{"n_layer": 20, "experts_per_token": 4, "d_expert": 80, "d_shared_expert": 320, "router_score": "sigmoid", "routed_scale": 2.5, "balance_bias": true, "lr_router": 0.000287, "norm_eps": 1e-06, "optimizer": "soap_variant", "beta1": 0.95}
Below are experts of layer 8 (counted from 0) of a mixture-of-experts language model. Rows are named router (the router's row for the expert) and show model dimensions 144-191. Each number is 200 + 20 x the weight over its row's rms, rounded and kept within 0 to 999.
After each expert's rows: "comes before" lists some tokens at least twice as common just after its tokens as in all text. This comes from a sample of Wikipedia text that the model never trained on. Tokens count by the router's weight.

# expert 45
router,206,208,171,205,191,247,230,203,183,210,185,245,191,204,245,222,180,193,222,182,187,251,169,192,186,217,200,225,186,219,192,212,194,174,217,230,177,194,179,202,226,188,146,201,244,209,222,217
comes before: "\n", " The", " He", " In", " It", "0"

# expert 22
router,227,205,209,181,216,223,178,229,189,200,201,223,228,179,211,192,196,215,198,175,196,233,184,197,238,190,232,187,231,209,172,230,200,166,198,196,198,180,186,179,212,195,227,201,218,212,164,170
comes before: "\n", " |", " was", " is", ",", " ("

# expert 62
router,223,225,239,167,193,196,225,186,145,231,188,184,220,213,200,182,193,227,212,223,179,249,180,194,248,177,192,173,228,237,173,210,202,202,201,228,202,203,177,206,220,213,184,214,209,224,188,194
comes before: " the", " a", " an", " his", " New", " American"

# expert 26
router,215,190,185,185,188,240,197,218,176,202,177,199,222,234,221,217,189,202,178,207,171,241,166,194,242,230,235,233,180,221,192,215,252,192,206,209,194,230,210,183,201,200,202,202,216,199,202,180
comes before: "|", ".", "-", "%", "–", "0"

# expert 20
router,208,198,198,198,233,222,219,197,151,223,217,187,198,198,203,227,221,204,216,193,205,211,158,195,206,190,207,207,181,188,218,208,201,190,198,177,201,195,176,215,200,190,185,224,212,177,201,182
comes before: ",", " of", " 2016", " 2022", " 2024", " 18"

# expert 28
router,196,209,173,164,197,188,204,203,157,195,187,227,220,197,226,202,214,228,202,198,179,239,212,178,216,176,199,173,176,186,231,246,189,199,235,220,181,197,191,165,231,192,187,237,198,241,204,212
comes before: "\n", "-", "==", "The", "In", "born"

# expert 24
router,214,198,213,182,224,194,169,217,133,190,185,207,211,193,222,194,188,205,183,199,191,240,225,187,219,175,190,196,234,237,205,245,219,168,231,242,161,200,207,179,184,160,193,224,210,247,173,197
comes before: "\n", "|", "-", "==", "The", "==="

# expert 60
router,207,220,211,187,220,221,199,258,184,205,187,213,242,198,232,201,197,198,185,187,207,261,175,181,221,209,205,220,222,208,170,201,214,192,182,227,204,209,186,200,217,177,180,209,231,205,151,178
comes before: " |", "\n", ";", " ", ")", " 0"

# expert 0
router,216,196,154,217,215,206,172,259,189,179,194,209,218,204,205,202,184,226,209,191,203,200,185,200,205,175,188,198,191,192,199,222,231,205,234,184,177,174,212,194,247,187,197,203,204,222,205,180
comes before: " of", ".", " was", " in", " is", " and"

# expert 9
router,235,227,230,189,221,214,216,230,172,217,206,193,211,202,216,223,228,205,203,197,195,245,170,167,199,211,191,200,177,195,198,223,222,207,203,208,186,211,201,196,184,188,205,215,176,214,186,167
comes before: ",", "–", " |", ")", ".", ":"

# expert 34
router,215,209,181,216,198,183,219,204,203,218,177,227,194,188,226,219,168,240,197,187,190,209,183,182,214,198,220,198,216,192,184,211,234,196,240,203,174,195,223,194,192,178,187,202,162,210,191,184
comes before: " the", " to", " a", " in", " by", " on"

# expert 29
router,211,236,209,210,206,203,221,204,163,223,210,215,247,227,220,193,219,232,147,197,180,216,190,152,229,173,191,216,200,214,198,192,219,168,202,217,203,214,217,241,203,208,195,201,221,199,173,153
comes before: " to", " by", " in", " as", ":", " for"

# expert 63
router,239,183,158,212,184,227,206,239,150,180,176,249,220,191,202,176,210,221,184,193,189,240,157,203,207,182,202,164,216,203,208,217,218,199,237,208,192,205,200,227,198,171,171,205,204,194,214,204
comes before: " |", ".", "–", ";", ":", "th"

# expert 32
router,200,193,194,216,232,193,223,227,132,181,194,244,213,197,240,197,232,242,199,202,159,267,166,180,231,224,189,213,193,195,158,206,227,189,193,210,180,177,203,188,216,205,202,193,209,192,153,209
comes before: " ", "\n", " 0", " 1", " 2", " 3"

# expert 42
router,232,190,192,184,209,223,198,197,169,178,180,183,231,196,267,225,195,188,201,192,173,227,196,176,209,213,224,197,179,207,162,218,200,200,223,191,131,199,200,194,236,211,200,194,206,209,189,189
comes before: " the", " The", "\n", " he", " and", " it"

# expert 31
router,215,177,204,204,221,245,204,224,178,220,235,238,226,208,206,230,204,206,202,168,225,212,211,217,207,227,212,218,184,193,179,215,205,188,210,217,198,195,193,183,211,190,243,211,239,213,216,163
comes before: " of", ",", " was", ".", " in", " and"

# expert 61
router,204,193,184,206,177,209,175,186,178,212,214,227,229,202,199,195,192,182,181,190,184,225,161,182,216,205,213,234,206,222,183,238,202,172,228,208,192,216,201,202,202,221,194,203,209,211,199,175
comes before: " |", "%", ")", "°", "3", " ("

# expert 3
router,218,218,167,212,202,197,199,207,170,190,180,190,202,214,212,233,192,217,142,199,179,218,170,189,180,220,209,212,204,217,207,192,234,202,203,233,153,187,218,214,196,176,188,213,203,202,199,214
comes before: " the", " a", " his", " to", " by", " an"

# expert 10
router,220,227,189,217,192,222,221,184,183,220,198,209,202,193,203,195,175,216,186,184,179,229,225,181,189,183,195,181,197,208,183,220,211,185,195,230,195,205,223,218,230,197,170,182,221,196,222,197
comes before: " the", "\n", " The", " In", " He", " It"

# expert 37
router,218,199,206,183,225,184,226,239,151,203,185,207,209,204,193,246,203,222,173,202,188,259,168,191,176,207,205,221,202,212,179,224,204,195,228,207,156,221,207,209,220,187,202,207,178,188,173,177
comes before: "\n", " 0", " ", " States", " 1", " York"

# expert 23
router,214,212,217,166,207,217,187,227,163,183,192,195,209,224,211,201,185,201,192,202,187,283,218,183,260,216,197,168,193,209,197,232,229,194,232,242,192,198,211,190,202,141,172,210,203,225,159,177
comes before: "-", "\n", "|", "==", "The", "==="

# expert 52
router,233,217,199,201,194,248,217,174,150,219,216,197,223,201,233,201,209,190,172,177,181,245,183,180,233,148,207,166,189,203,215,226,202,189,227,203,197,229,196,201,180,189,182,189,192,216,209,199
comes before: " |", ".", "–", ",", ";", ")"

# expert 8
router,234,181,192,208,195,169,208,211,124,208,211,235,226,183,235,199,177,225,225,192,193,249,161,168,189,188,184,176,195,212,183,236,215,188,191,244,188,178,207,215,228,165,196,205,192,201,154,219
comes before: " ", "\n", " 0", " 1", " 2", " 3"

# expert 7
router,195,211,189,157,201,232,225,199,153,238,231,221,222,221,208,221,166,187,167,183,191,226,182,189,198,216,207,194,183,196,134,240,189,219,210,239,199,184,200,205,193,198,181,225,187,203,203,189
comes before: " the", " a", " his", " her", " an", " who"

# expert 57
router,222,205,179,194,202,217,190,210,172,207,206,216,226,211,224,218,207,223,192,199,188,200,170,177,213,188,193,211,195,219,163,221,222,184,199,214,166,184,262,169,212,183,193,191,203,215,215,192
comes before: " the", " a", " and", " which", " but", " an"

# expert 48
router,207,213,202,195,212,226,176,213,196,192,231,217,187,184,195,195,194,198,208,194,202,227,164,189,197,237,216,217,189,208,216,222,264,187,217,186,209,235,229,190,210,202,187,210,208,189,179,183
comes before: " |", " in", " (", "00", "1", " \""

# expert 36
router,231,226,199,207,190,201,180,187,187,230,200,207,221,207,202,179,180,210,162,183,165,225,182,167,224,198,196,218,228,196,167,232,200,213,206,214,200,212,174,208,208,209,202,181,197,219,163,193
comes before: ",", " |", " (", "'s", " was", " is"

# expert 18
router,211,202,191,201,209,223,234,239,191,232,200,204,223,187,199,233,209,201,175,208,204,243,181,181,207,185,201,231,204,218,222,194,218,159,218,221,178,229,203,219,200,144,182,198,249,202,159,194
comes before: ":", " |", "==", " by", " ==", " in"

# expert 38
router,207,236,166,194,209,206,181,194,166,200,199,197,223,194,230,227,185,235,238,189,183,231,184,182,223,193,200,183,217,209,136,202,217,186,225,197,197,185,202,201,191,192,186,221,211,210,189,194
comes before: " a", " the", " to", " be", " been", " that"

# expert 5
router,211,194,156,187,209,215,212,200,184,201,256,238,228,164,216,214,185,198,202,182,188,200,205,190,201,173,200,198,196,219,153,207,215,185,233,175,194,216,204,162,205,201,201,199,193,206,151,197
comes before: " of", ",", ".", " and", " in", " to"

# expert 46
router,203,242,221,169,194,212,187,222,199,224,212,198,234,228,207,189,213,191,179,168,198,223,192,169,218,208,235,188,243,193,197,226,221,181,194,216,192,213,180,197,214,187,212,209,218,216,162,146
comes before: " |", ",", " (", "'s", " was", ";"

# expert 4
router,199,212,189,202,183,238,195,209,190,218,230,226,214,205,210,213,204,223,197,210,198,237,198,198,219,210,218,201,227,196,230,229,205,193,196,219,199,183,206,181,204,196,224,209,182,216,163,188
comes before: ",", " |", " (", ".", " and", " in"

# expert 27
router,245,198,210,210,185,196,185,188,205,214,212,251,203,223,214,198,216,229,194,187,215,195,195,176,189,208,210,206,193,201,228,209,233,201,205,216,192,176,191,223,254,173,205,191,220,214,184,180
comes before: " of", " in", " to", " for", " was", " with"